config.yaml
n_experts: 80
activation: "geglu"
moe_layers: [1, 2, 3, 4, 5, 6, 7, 8, 9, 10, 11, 12, 13, 14, 15, 16, 17, 18, 19]
balance_bias: false
init_std_router: 0.0299
norm: "rmsnorm"
norm_eps: 1e-06
tie_embeddings: false
optimizer: "adamw"
grad_clip: 2.0
seq_len: 256
train_tokens: 539700000
steps: 3449
dataset: "wikipedia_en"
Below are experts of layer 14 (counted from 0) of a mixture-of-experts language model. Rows are named gate (a neuron's input weights, with its number), up (a neuron's input weights, with its number) and show model dimensions 0-47. Each number is 128 + 24 x the weight over its row's rms, rounded and kept within 0 to 255. Numbers have three digits each.
Before each expert's rows: a language model's description of what the expert responds to. This comes from a sample of Wikipedia text that the model never trained on.

# expert 9
It responds to: Ordinals and counting words
gate0:128115152143127146087139142162120102122165163083083118144120127120149066139144152128096154171079137144124153122106141071104127129110134121123101
up0:130149124139140133098142173120183124141126135122125144115152116082091116159172108158173150114130068157144152135123144118093134118122106122127103
gate1:112123116152134119110115147117153147150141143095169154101147077139113138146139137128161132179131100124113121126129138145153139154161127127110142
up1:137178108114121120076122120127154161146128115136142125119121139151122140170131152146133099112076103144149133093179178138116138136115132107136165
gate2:152120101093107129168123076183156137129125137096106080121142122123142154140099121141120089116121153120121088153153096131141116129097172125141106
up2:116128121157107145098182137140079136084133140105082150083147116152160139116151115118149166157150119100118146137098107102115102127137132161152129
gate3:124096167139118124155101124115143113122144095138116149112090145106202092110137133129167080105076133122125161113131071155144096135137138114139141
up3:166107124079082145109124100111148107119121093108125095149109148141170120110083152112147144090118140121153109118135093088146141190134130136148111
gate4:145104087123127129169093142138099115074140112125116099094163126131159136170108099121142122099132152115107161123139117156142109188112111143154128
up4:136119097126185139144130158124096162127150124130154142122114115114156122124118155130127174127128122132085113163119143167091112145099126116185144
gate5:138107122087122144113137111137167162147138140154131159151152156093101125130084130138115140136120122147190111160123086150131171123100099123125116
up5:145126111146114111123096117124103155141137107117104154143137119099140129086129106123130131144171101172135152142119144115140133102172152136117150
gate6:129120086097143179158151137106110109151139120136101132081156108093117108133078157182082120136116139149144123126127109126156108154169138150150151
up6:128151152119157192104128138125118109120118137133124104143154124131147141158143138147078106118117134118090136086108149084113107113110137144123123
gate7:083144116129142126098145142169149090151153151120113138139147150143071135143109146154119156142117155141132138109105149126153094099155111137123102
up7:181146157122120115156099141134164135151083169115127101160141184112122137107132133124145129124164103104131091102157106162110148133103161133131172
gate8:131128135124101142150123144147105141116136108113097096154150130054113106128134120169095119124150144104107134108136131171120164133114148103128151
up8:140072113143160143169130131118114094122138133132130115107137159164150148160127147136106151166114073098153164135147137114122125135116150152148127
gate9:119131111125151136124099125128147116071094129110138124110135133181126117146123106173131133127119172101145091098142149167153123138155126092118161
up9:144095118154117154135148142142118126158162155129121140117108142123106106128134129105142058113135116146127133093131135112072127139153145128117108
gate10:145099155094142107118172111157137100100099142097115139149136115124140123119156106107149105116102106131169095107134155105089138088138090097138129
up10:127111103147112151115114112122121185122152141136106043085128146080147150151103106157135115149098150124142116111150135118151125172127139122190126
gate11:142159118143156132113120133117100161159112148124135127097173140099186105126103095127121103102152167115133115064096078166144133110129124112164130
up11:102142147103115154107161142128102086126152118152153096158109110150119143109113130100166147160115112167155128105148145107149147162137104145127163
gate12:144119114074118152110154117201165096120128146170164128129114102140115152098149100161134114138114168123122118165168138135137134139126105124150127
up12:113121126144115164134137121159121096142122147099114143133131133107132112114100130138121142136119081110110129099106096155079147112139133110102127
gate13:090138101155140130119100164112155131142160104120121124128130132139120139107104134129134086124111143103170145121131114165135123105147149171131090
up13:141098127138126127122082136118106102125151180090122131112134131088138131140120129083156132141139085173134128126098124123128101166120172155143130
gate14:131136137064131135126097150122125130127168141122149122162139119122119150148134135132107120131117155093115124175134153107125148123151129100156142
up14:077151095132121159123125114166153161173120148076130132143098098130092147149113130149090170112105095127121125098127143135092114115118115137103181
gate15:157102138158118109118128136134138109101127114134127153115114095137114145161130108089084110137120111134135161116125145140086149112109106156134108
up15:138091129103116145098149125089161125109150128131186155137132109134128182145099136120073169110107143151113153124143183103118116113091117107144137
gate16:130102120119131189128152112160125124123118098153147144123158145157170130155139087157151147068122165160094151091148098153142136119130143145138166
up16:118139106115130114149168116173157126118090135165175161168157122134113158134151123140134158115128156120055113119115151134111125095183130116136075
gate17:113133135163083071089142182111136138113158141150161127090103113116129130140091155085105162177128156101150158143134163125141079143177140140109140
up17:058188110147124128116121098071134126137170123144149119105150100136096134158060164099101163158089132117142138104091195140092133102121116111126123
gate18:106141091123147136171123107164118143145122083116107107134153106141084110122142153112127118124136151137123134119134178176141173145119168120078150
up18:122153139101121103123081104096119132148102122158147142133132078133170133143169125160126105119123120158146143146158120145176120122155161125153116
gate19:170113144157073123129108122149141121163125130113109124132113105161151064119130096128121114141109161137127101109149116146129148089089113157115110
up19:094119146156162143127117076109117166128112172112134121122127141123132143181128125113132146122110117124116138153129154138151118138148127126131134
gate20:117147108133103152137121114160110128095092202101103135117114114149144127118149111124134142150140122159105068132101145136106125117142098087124095
up20:124133117110156166143110126105110089122141131131110170095118098179116140120139102146127147144113118178123148137094145122148135121113114127086103
gate21:130140130131169140115129120190130102161143135141111117154113130129125120125162134144123096161116115138161112155089126116087124151116114160144148
up21:128102102135131113157131118155127137137145113154116098127170126092161133126114154188106105155133153070158144146117136144107122135081162144075141
gate22:126144162119127166163144133144141121124144134145136120116133139168114090157134088121136159131136150150108147129138134115132138126113127109127085
up22:120107148129170191135143154141163112140134131120168082109138119154109091144125100102186151098098163145130130096132103132129140100099103133148119
gate23:090092117097159140107125138127119134090125137153151114135170102114146101134138144130077170167081131159122131145141135122148128172150138135097127
up23:127128134115122141154160117130125123071129125109101132146143130122141111103147183160149175172105088110108151086131107137173082146120107104135129
gate24:102132094137135121109106123157129168118170130123128153112105109111144130140148125075163107096112115166127155110086094128119160114100102112134110
up24:079133112144150090119126097149143098084166116125125128154155104149108089166111123109163106146085158122132155167114114145121122130153107153118092
gate25:149096109131127148109184143147108106146085126145119073131104111178138119126144081111102099117113145109117123094141124128113153158120109125120166
up25:102097135167144162104161138112126132158145120143110127101147141184147122138094160175131062157132136133153112132135131150089123105073112106078149
gate26:133140120047106136084144117148128098148143136084168139079139142102142130173132134142107075141129159136110140144145165149150177134156140118125113
up26:117122165129146113076123133165107121158130188116149167108132150129116161149159121157147132120139082141115179084155171160143129095153119151136091
gate27:126117122131147161157107112128126129147145110115130141090178088127115127115111150115139131092118150110135105164143155154076093113129117124105171
up27:078160054072119118157100169127126139114124130155114143162145139140133112120120139129131120195123169162139125167123124123140145092129100141103075
gate28:101149130129126147104110152122128105127090094118152151160126157130122122118080121087110130111133181116136109128151141132145132182087081130127162
up28:132132124123128109143094172108124113122139159154094155148115129076165124106145140140097117128132148130141158130184152128180128182109135114091161
gate29:105134158149133139082097111099147145121116140152118082102132107076131136171127148152130153175114098125163130210157087120125105136130085147079118
up29:104132122163119163114111134090132139095121125151133125101146116126114148126082132144104132113096132130155137116114075125146112116124105148144131
gate30:109144087129194163091140158162146140140130123150134129098121110086114157126130160171109102158121108145138104088106081140163142158148118118121106
up30:099135133149157173139166166135111081144132122130094143148148143121127107149132085158125132155149154134160107140113138080113157107103116127126118
gate31:084164128139096149081153144129142142146120087111155103100090119124115133184106148153117120145115098102077144157131135167137150137103127101105120
up31:159105111164165103166125111116145107105115144140152120123142098102131136113077101131118120112106113099131113160130136075158104156177123127122136
gate32:126132135134138114088164130153143175101106134156125114132164157151152138109130101108126149110129143135147150131129129170098127142103110125100112
up32:103130121135130136112102136142098093131127116119088126132141114131113141202112153158118150139132125116117131119162150109147165133106147129141138
gate33:144071128122118094140131122148115146201125112145090154082140163115162129109154111128134080137108110143142103130135129115110082129135102118096119
up33:135089157130122147114060166106137114045150135135132094115144138147148144123123135179111124141142152089115156056123141162094165108094130111152128
gate34:130119121112124147082161116166129170143151113105127125101155125127097148094141151174138118119151055161144102127127130175168115142145150134143117
up34:159146087096127097148156098151157122157098149153147165132143116125123142179150127138103188085162131135196197124098099105173111110155116117142081
gate35:124132096142139150167133124150148113098151167109155133082146101140101165218111139140103119157130122127083100146107134125105087100128118074125128
up35:133122086184103144159116104106170143098128100139116115108154164124184113061141159119152113151103148122181137139099118147141146087141139151119081
gate36:126129141109112148092121194126129104112126132094145181094097152142149118172132123158075104156149110142086141140172122109097153109108122177131131
up36:119118173131098086114122167149112140138133156101134173108132131071160085174123175126120126110127130130122146103099160131128129126135161161116102
gate37:123118139165118137101144104128107129130078096131106156109149150122130143085148134149143137118104119149131133105161113161110142153080124156119141
up37:111134149122151123105098120154107094139105146140118141131100113149139091125144125122099121194117147155135118092132124113141135109110111123106135
gate38:165117125121139159126141153112120136137133115161150104107161101124125134123144125171152147079127185121142071188117135116155127128179107109146126
up38:142134146117118084141110125137129098117127086144178108145134158145085125090089105087108096116106125147091127167113085170120111134158132129094141
gate39:116130077107102145171096130142159134120154127123109133090148117130183155139112155156122118161071116112134102158094096125084088148140155086124119
up39:141141122135130123113106125129100131131079147164142111127100147109084131087172114153152115131165099160108139113166117129155138160172106127100111
gate40:109127055119140080141100127170138152137129143101158152138163087101088147133118152116085116122150158179087144115101143123131118120155137161152125
up40:109144148176107150112137138140126099108125165139134110162104143149118129130116104120136172137154194097099107140106098128133138099167136143091137
gate41:102115127163135127099124163099114097157060115111161168106147137093116124094129147177140148154138120125093140133136123151140123109130099108102129
up41:115125133130098154121121112146139120158133105113134090094092106094139129098106146136145125117173114157134108064126166135141117132164133141100155
gate42:106119174143111119088077159183150129132077113131164130096130154147112117117147143137107160129127144127126144094070104138138080121133151112102125
up42:140133139134158139127112122149122124078124144114124112108103103123140132138143158167125154119136149067114155145163144101107125151147150117145114

# expert 29
It responds to: Time-period and classifying adjectives
gate0:156131159118123109119143142108132100152096126133133133122115149152093163162139109185190135062109113106147164127142110143130103100151149119157111
up0:131106078134119114118143167156164134142148113119084160124116117101116127108150171161070108119088115114125142159128170106143108116103185122138117
gate1:134134147093114144101138165136125080143129125108129125137128155188147142137154114085121097138152096121171153158107134118145131126149121119099142
up1:120139113137092128129174106147108152156136094124143177127120094107156098138118132148098168125141148132061127101114086162117127132093100123140088
gate2:136119170111146093127142130096122112133108128124166113128137119120120125129120146149141148110138158135153120134100090144146102112156131139130166
up2:143161162155178100139121172150126114087104106136146111127107097097076121165177142125147133081113175118154141113100177118175134150089133126114141
gate3:159114126106088119126105109123093154180109109114120135125176131135101137162152137144119122125096158114100125103134115168124132128149086079102116
up3:136156115162149110127138139148104121140121138119123114131111139128140096105154153117073109145121119116171159116116168146109117114114177136078138
gate4:126118109123142095185142107119120096163108160134132155108128142113124114082087113113078148141133159131119128159155149167115122103124117112118136
up4:087096145175153115124159126117137151177157106116134069167129146195123136163111107112148132114091089125139137127132083146117153092144161103140139
gate5:107080068158161143131121125127100108144140143136133156152151192071148088166085165142082177155115140159143150146107167161096131156148119112120127
up5:166141129104158135130168128139064116142135119197105098160141151101101134087116135106103152112145130101137122143173133155091144069116138132092120
gate6:144146117118083077179106125094113145142110146131098092086156106147105116098122126139123133087112106151157117102125075142111137093152135172127126
up6:136133092103133112130162174176144124142168122108144120113087113164143165096118149185146125123082112152145132146166108129152177098120086106123133
gate7:125100076114184145150174149131110126148080140127141141123131107096131136106129130157151148132120133086108158134106122109179139094120112097140076
up7:117095155103171139173106131100091132191115120128165184103111099119145084135150146150077116117144173107126105143138107123129160111104105120142151
gate8:132113111070080134103123146162138141098104124148140084130107105102217142158119103113127159143166119108121135144157112095143112173158163117137118
up8:101115118116074159085122110144162096123143151138128142137153135108152146129163093080133161105173138122124089139137101110114112107087098126133133
gate9:140126127166123163102131076171122152138138148102125129074156128138153097163101121135067121105100086120135150137133104136154138119159092123115135
up9:167128155095120089139137141111115144125114124113062166163104044161151131070160121087140141137114111136147101145117181143107122121145137117126126
gate10:120126123139123124094105156112130113129097131080114148083093138115126094098103159131142127122121134104153084101155137095112104169136176119118106
up10:137125130102162147137151149140129130159090088163151147145122116080155106077115107124127151130110146150116119122148102071125117108110146138138132
gate11:093121124069112114128126138099110120084146129118173153117178167067174113090116133130097124157137151097190152159111143134107096109127156123150138
up11:149114080171171168121078159131121107186115159129117116087100130123085157096127106086133115086145124145156099130137086137115149136172120147125105
gate12:131160116177123121129083119093114139174116132101133157114080145079109164098092130130111155123140086119170138110092098111122094169087128128106141
up12:154117090085111172113146134146109102127129092085138141142125127111150135154100160125143115092108110163134099147141125144086091109111176114107127
gate13:119107110148097189114156141126154176179122141150154168111096100128148106154155143182143131131136122112117110123111077134140173126134141101149147
up13:167173127119144144131142086091090149087056090116121104122179111137142150115162153137148149090129128102114087124189136102135120143125107125104158
gate14:123137158117135123087105129145134063163139149140117118108118111122118161138110114147128149120168151090125133132137169166148120102136134130118145
up14:121172144137150135082161181111116092109129125132145132087164173122131167139101153201142152118154133095105129122131159132125130107125173121132120
gate15:113107138138132095101167155128106190112096171153105079111130193181130128130156136084145157134135133140128096124141125087117100081134117113125129
up15:095092156074136134132136103147197148124121160174139100140150179115122095167127158083101148107111113154128120184149120120122173145097130098115132
gate16:120090128057090140111094169113122100121135108114077167101146155104130129099125104139189102132161128102117154125141152100127149154118144125155094
up16:149123165182133118124133105126112078123145107161100156154136086118178106159133145169112092135094139142141125140168137126099133143141099086132141
gate17:127153162149143138095119086148159108133153133131114121093120115177100144139133166104122126127151128139130133106118100129109141142139078161115164
up17:121172124150121163120151109123124137134168197111129161148127090101129110136126140129130117116091110091149129123103092157148161127126117146112119
gate18:117065148147160165149113130150163110117134077145153126123102135099156122125131100104077061122124160108094137163136119123185121126117173120147169
up18:147107091138144104150163166113119188134107148180125155111149132139128116152137152152143167129129122137158078112132133063131105123165132144092088
gate19:189129094202161124129135130161131098095097173115175155147130135126100110137135108116143107164120159114191139092140143136121127113124145141145181
up19:150125159127109142120106149129164121135131111135107143106142165115097133137138185127148084081124148100132094095109107119107138147113124129093095
gate20:116101092109118144136105122117168105147130111172146146112141081125140113051122154171136147069112109100140109133158149119109089135124176119115135
up20:147114113094136148125144113164159133127154139109142169172112086143155107151163125182118102098125107155167171101146136139120116115099116105150170
gate21:097139168126120168139132076145125087132143089099118123124089100157141132105125150103124170110145091123147119138144089146073131113096132124113149
up21:132142157109121135147123140168136106152127113127148151106098121106142143128089148116118121084135112115162168122117123102076146106097171109131161
gate22:122122149150123147116137116131096121109079092122097152110109163087129125108093153138122089133137139143137147146158107159066119152094160146128180
up22:106153099122085126097104135114154075124100203120166120177119141117098098160124146093134130142095141080130146120162142158122156143154128156102101
gate23:141091141132109146159140156104159107133120142116140086128119072138152149133122106158122124136124176113121106118124126115114096121121141097137159
up23:124132125096112155149115129147064104110115145116153127077113134103181129121154142111093149170163066126111096078110131139132136102153114139130099
gate24:103112104135135138117118127099107118128099119116116174162135128144151112095128113115161105150126141089153160083120142116148169172086147132097111
up24:141117119123109163069157125144134149130178166160124137156117167106153139122138092152088135159132111104111126118076148182122113103154116125158099
gate25:127110106106135156114113118126119098125124100129126105124145163153116087154137199144117123182090168092158126144112097151120144093123150102109147
up25:132114111151126129150134112147111136126102136125105149114105119161148133122103126141102124085154088154151101137139145154111145120108137097132151
gate26:150143111130075146131114171074146111120108089126131150123106153106157118122111116188140158152155121150124122155104165113121115124078141181140098
up26:116132124159144125120151128120142169117128162141129153139147074125159101089179113109136108145113176106138109083123146168148153141099096138160132
gate27:133135138155147129087114126172111119126119148105118134097121135104144128143148117130122138133132128151133165171078125137145125091153117147092128
up27:128152159152136106086122107139117127152109144143154127114153169083112117142167119143139119087123139125130093149086164138142147105094073159157124
gate28:115152140148099132110155100077115110151132108122164110134089140093105112116095143174119146174089121107137194124107148139131136115114111108182114
up28:116098140134136112134128157083143147142148103123132142138142140104061115124121119148115112114139125068147132150108134130141092146113134116147089
gate29:135132092135122123133121144132149134130136130114157115147101118118127127113139138135096077122134108137096102107142134184087158154106123144133071
up29:134150170135133094125102079129103168134112146136140139136141143127145153118118123111131118167166125198149125106138121110171088133150140148111172
gate30:101138141153192145108127122145108169150114166180103156126086139129142160152110133153118089137125141134085099127148141140117122153154142134134140
up30:105103095124103060145123142100119137141100098131133157164186116091126142163101121132132110102044156130193126141092137139142157153128143082126150
gate31:132151131139135126126135140097076133121170130128152176070126121117141136151095154153108158142136136062126139121110140155135146158130115080120136
up31:144158148167139112135147118138102130127109163112140088131179154162115198142152159106122117141135105160136098107120127174117144129109074098142171
gate32:126116162102105156135112099151102133097086121097140084151118110101139110099109119142099102155112120118129161191135127131144114123173162092125161
up32:150176145114127097146101137083100126158126169163106112123182161129133111148157121078184131124144152132143097127120109078132143185124118138093133
gate33:132123153132088127144166135137131079142137131167116114109133122138112106147100149108100130136138148104139108156102079093096121157111170116165104
up33:142144115123089093113122082100119182105136161163162140141119150159140099116105115097171164142115122091080129137143157161114128142081112118113077
gate34:109145122118147138112103165111137089130121163150136122151122154140116124140113153169129132141114145079143129146090150113121131122122122153144151
up34:130108130132138153161083122144129113132123140119156116165105120173143105120113101148140150137103133140135108117128120163159112094161122147122175
gate35:112141107145113130135110093115142191137109149133132120089141111102147155116077107138118117113152157091105115117085124160101118100137121156133139
up35:167082140121158089132132175159096093104137076130121157100177168189122130156162132153123145151112122128114140126117127085156119127124150144140065
gate36:111141129101090098117125102198140137130142150122134106109119122130082115145109125142117092107154153149116098166145150125146116142134161123150139
up36:121115132146138129123135147112146129135147119106099144160123125136057123149118116118124138124148089151115128101130057077089146140139062147128126
gate37:120083141150133125155146130126126154119103124127181093150136132102089113116155105144101097123145103107152139120112144137147126112087067110154176
up37:142126168119099158134097123145106118149104117117153104089148151112115118142136112147072129144103143118153101103129117065113104111121098107126163
gate38:125091133115112096142113116132161118153109119156147106121158149114134102122137125116111101077112166106156156114155111076128061141139144116143169
up38:125094129153135052132131113115142101164088154156135133162117149168111091111115126093150140170116126171145112134131133174103154163087127121128116
gate39:121127176136128180116148121129157122154132161122115115122097129135097128122138096090145115081129143092114171158125170149133153119108147112171171
up39:146168154115119088111104131110109124116142156090116112106092128163128174157115103141138127116072117128139156163104113130175099113151184151115112
gate40:108124121119135095143117128156129134097136149129180129117137100069140113107111128130170087090125140154144168158141148163165117111178111100114088
up40:127123062111167127139163169134136129127119123148154139149174103089140167158088145147148149149114152083157113165114120137120136096148166099143120
gate41:101125148158075112095171153168097129133140122107130139085109088128152139132112131138156114153126160152153163112118149166129132148122119116151116
up41:127127119152126167144082088111158103129128149103127144155100132138086123122130098123160142151149093128098111126124180149122119102113124178088160
gate42:106142131131099174122087111151111127154134161100146156138109105076147124130129163167151188105120146146131130171125141138124093099112152123118151
up42:109147141126124123138150110115135121145099155165105134113143148127112080094162117147162164143157123129131120120140138127128067116158188116109163

# expert 19
It responds to: Article opening words
gate15:113102119116083152106132134132173139126100127155116112117175110126056110139105103119102132183140128140154111142131129134131142100107118141130148
up15:122130145130147129131099164125112146151199112155144112102107152114120118134138111161079117148111120125097112107148125123148103096114107125171114
gate16:152118141157117102143084126152139149086093160126108130138151118133106075139082140137110138107111095092134122155148096106161139148152132142080118
up16:106104146117119115145097094164145128116101148130101122130156126104109113134110102082109110097161112092173147145127126123138108157133111146090104
gate17:067123084186134146149131146127131105124094137147158137112104112122188098150099070093118140138202090145151132130150165138164147127101109144091130
up17:107107156111113106153151125127112158127171116091144176120132096113090130123101138172134132162144153087139123082098105117125148139135126128114135
gate18:124110141127125113148099095161121138064139106187112130105149131155118154145106140158152114168119163135156155097064113152113116144127151107128120
up18:120157108127152148103144136114138145138114117090136113130070140139151101126139154166137158158189148077125142141160139143120116097140097106119117
gate19:111093104083092135129141161110137167120152128180146125101143137138142132095103113127152130159126132126121090129139109077153073120087103163121140
up19:107126145151140138134134084140091154130158124135123138129157152129087162147120121150127107130107092122141176126151121138150181096068153111182125
gate20:084157132176111111125134162103140128134135155116140124109142124101134135116135108128097136157147141075121143118153159137138147137129109131128157
up20:150144128102114144128179129147111138153129130134122153129165169130108151119114130112134142187176132115126113102157148128105141129093131140133121
gate21:121128129160133131129159169104115106109134154086106156140158094163125131113123112078130139156112101095132158125153077139137137125106089079123149
up21:155153163104132157143103119126157128100126100159123131154182106105140062130169090135159110138117112121145145106118152140130131102082109108107136
gate22:138092130136059146109118138150157099121112098113138148136143135134136133128183130130117133100096132159134111135082122144153081111152140103114077
up22:137120128129150103118102171139093171150117149134089101067056152081136114093139106113147114155123096132119129130159116125161153157125135148144154
gate23:114092143099125107142100105107150118102150131089144169117154155103164130135126146128105146125146141126128150105152139161137156131123157131121106
up23:109137129147131100099154116128118081127143143160101101136146144166118166120117171151110090099102134101174165156115088102097157142122155161130148
gate24:128159096112128145132084120128125113142119168098143167149153127151131127103152141148138133107114117131120160112116137140152145102102117149114128
up24:120132099095174140160074149103120124112119172117147114131122124123158156138146127141135154095118120153107146149107118110131111112123152118132112
gate25:108128133143112146133146153122105120130138093128113155098142100133128108141124103101133108104115133104110130148160168129115114121136133145128108
up25:121146159136126129111171149147140167143141084131139146122112138140131102120120129113168149098083133101142112121091138087165094161130149081091136
gate26:130161110100141142147136091127152139148101149117143142087169122125119135136134156172125122104098198101140104124114133147072130156163116127124114
up26:156113066147162125135108135109083130085167084189148125155097144094146102132126092141114128138159113140104145147167141132129124116093136157099112
gate27:132117137121074148128165150122112120139140156129092184124101130117138123113123136103132126147099140140114154150110099128107132123124129144155172
up27:130098129151131108126165118117130134134118118134159145095114108149102107136105140134099091083114120148170130176120068127163127131116141175113149
gate28:168160101091116108143157137136133127123106102118102098125097125089157120083137106182147090137114074129145131121167114090158122126173138143127077
up28:158149109114109133127152082120135130128134121140142121145171095125098106143134093155156121133121112119131092112154150134099130111119102080157101
gate29:124117111150138128147127123160118127127095142182157124144101102143125161121175101103130136136187122122115133110101131131169141132116113150080136
up29:117142120137125136120129125127148096116130139147118118109100113155080119117127156154095102077136122160126144128146149166136097109178133102145120
gate30:132094109171114097146124155116127114165119137136131113142125120109098063147161110153109161123158136159089198164112112135127106146113140129127175
up30:113138153091132078114110150155143114104141136129088117173091115152140127115114108096142121143077128123128111139146144069192140111134134154088116
gate31:148140111138124113107141089153137119110136104161123147143152105138137138148148157144124108140128164136159120130128127141104123110152126143147105
up31:145123159099119110141106129135154133154118154092079104147111142114143140107135161126134119109138113130148072134116137118118145153146122081128132
gate32:146116092144180143122134116124128154107108171149151144100111136137105104095087132125136098166161144097125127142071096128098145114098149114114138
up32:134137135153141108159157138101088144099098162112142168086119087147071123130131128122147102148157092115143145077168129157165107145142140183110151
gate33:127124120139173153122134187091146143091096107123140145127147130075109138115150115113118143130128127110120121124140136117128097131110124159104106
up33:129088113187124129099139154128132129095115139081104179133143110107154117164126102151124152115160108111103094157117138113096138168149141152143132
gate34:126163161125109123138095155103106112140096115127135115145127115132143103106128091089133123162125132146127170117112149115146127148100081114125096
up34:164145091141113091147144174132119104118089173154130139161118107105116139164132144153089131144101114109120139100162127121124135130119110100082116
gate35:160154078120097151097155118153109152136127170129135154128066103106132118150113143139124110102074117100139161169108170118119121105149114112106102
up35:169152112112103091141128127101121137137129128120136128138147125108103146077125122168107146125131098178171137137131089152132106138090123134132095
gate36:152130102144142114145111143148118077114138112092143097130079130151164140143125138148121164155106118160131124143166113121112126123145133087114114
up36:123136128119164128147145145151144092128116100125145151162138104154156132160160127091136149113130172149096125124128136157134136099113109124151143
gate37:135120149154180133133088140150130125121153130174125095132147119148092149086122116128110167105115121074140134135156080114146110092112148168118170
up37:103169135153118143093141148087122127134096098130083152108061131145156126157106112153106154127098151144099151151076129144151123127110144152117105
gate38:089146103153136113147139186147101093155141151143130134157135105149107144087138097153133116104113162106121133078116075120144124153165110156139081
up38:130129080106083105127122143160114163131143162137144146151121122117137132144116083102148101144134149104135144114105084122143138120134089190116149
gate39:138120169148128165106123108097123165162152111122131151094126100133112120075167074134114121155178080130129156143140126152143149125154131167148124
up39:152109136124116141118119132106115146187163097119161096164109100166146101119149059134155119136144132151112143107142126114142129149162128131151131
gate40:164154144084115127106127149101088158109159157151106187079142103124154155120151113126147115150128122155129143183089128126167139109166148120099128
up40:137179141094155084110101118115093157125174119135140127130116082146164129119150127105130142120125126126088133121075127132131127123114075105085113
gate41:117127170135112098143171144076130136129182098126117152117148120145117130126181145092095171097129110105116093086137144074100126152156165164156147
up41:107135095092122108143139123142157100145111125145135118153115160153117150093129131164096121150086118115117127129131120136122113113125114175126142
gate42:118145110167159158101121137135127142116153135118117112149102131102109160119133139171069120145117102129152137147132100095102198097144152140131121
up42:113149131126079137163121145071092130100149132107141149129164121129124116122162109140126131141123056134135153108090094149151133132146100115126150
gate43:152142111158122153159123145136122133162138111132126171100149121145102093163118101126151105128118114128133154144139110117093121161135131121103119
up43:152118100135121108137142185130163106100136148174086126110139136149105106130127113123151101127126137106175128131107121128102102183133122128127093
gate44:108114113156101097131121099131155119098147137128149132128116174140130112128144153123140107148138126112111117135143134145127138111133133167104120
up44:139134098137142135094139134153093084178130167103123155117135113073134136089113110137123112132122151125128149185102126108142126163089159123157140
gate45:125151112166108137155142142128141066128146145147149129145150096124143119128138095126100128162160150136136141075112140140119099143131144097113081
up45:117150153117156089114109152133118124153130122140131117141174138097144108140117151118128083086099102128114105148173136169128170111146176121172108
gate46:120137115144133136128102170178119121124107101111123184145153109116121099178098074132125148172122081143112157152113094148101181085110129140142129
up46:171150112089149143145116099134163139137142125142130135167183106070138106164175153114178101179137099147152145118107136142100169127130116131123093
gate47:129124171147103140136099126079140112100128111115091141120148110099110118100155130106100154141129133102153107145126099125119112148151120149128091
up47:130125140113156087151123086075136119078154119118123093138123114190091143140158133133130165135155108112095130144129130111129121148134131140113113
gate48:130124119089144146146145130111118144128115147159163140132197156124099121119126095164095134193186095135124176095139105141068115119101140121097129
up48:099121106125136085108121133138129123118127094121141184145125120141154145139181137107101111116108141127119114179148146157126159138133128130101087
gate49:106107131135117123121085161159147159121145102125163112111122117151140119098121125105144083132147140072150133168121116138121110106104115120105111
up49:107116107116122182127164136109144129132120093162100099137108121135155090125137125129082104128120131195095128090121125138132107150136121120108136
gate50:130083117142141134122115084131153133117139147081119145105120147125101119127092111147108138175116155107113166112101150145153138133143156092108166
up50:145084144136105143134158123111187174082141120104157111133100113129163095097117090123125140114158108156132150101115171130120148138131109091142125
gate51:105117100159168160098127085142120118133136114127163149121154114105133123107128163092151106168154149103190159130142134149159139126165154142128081
up51:123115121131164086119132113168115145131122174110116161114073156109097134117109125098142102127172109158136120161165128150146142108095161115107118
gate52:117154155101078154111173159138166111136151133139149133157122084093099120194146082128120101142123109168102154110102128106150114144133162172142150
up52:129121159110140139141130117129119088137113130102111151119161170187145140114147150156125175092129137072120084112091098151100139113156138126132147
gate53:151121121119086152098104127119134124123099082125106127108164125157091061142120117140125089096126145091152139152111121127165103124141152070152105
up53:104164141110139138133125141122126145129155114114105160149134095155095090134151139090124172085137109123101147128132097089138125155096109088152137
gate54:138072107141133121133093137095096148130162113140138124111122138163095164124118145159103099164104147065141120133100086141118102154116132137121080
up54:110160131162136158123133136180122119108105105120104113113129148128190114086116090151151155092175094108132116105113155128147117134161159158123179
gate55:143078126125111151089105144132127150129115106170123118149089124121135138143111161111127123117114111132125083108095104160106099088153104132129086
up55:154134119151137100146116144137115120120128133113165135100150161188106160101089105101166136126148121098086056081124103153152160064129142087112082
gate56:113111165123119163113142123144135122153137153104176142154152108142188133122153121159125123110140162136114160113093114130140101164157117100158104
up56:137115051141129117142142108147137103143131159122142114133153180115082141136146121135135049134125121137121141115108127184122152085099092096146051
gate57:123119144151104092097113125153130118131094129131137109161128163164147160100110080120150139151162155150112112130084132110143099111157119121130138
up57:152123150144100116120133114117096152147104153163139115156161147119131152118105125126103131097094115120128105136127125143110126137103165103149112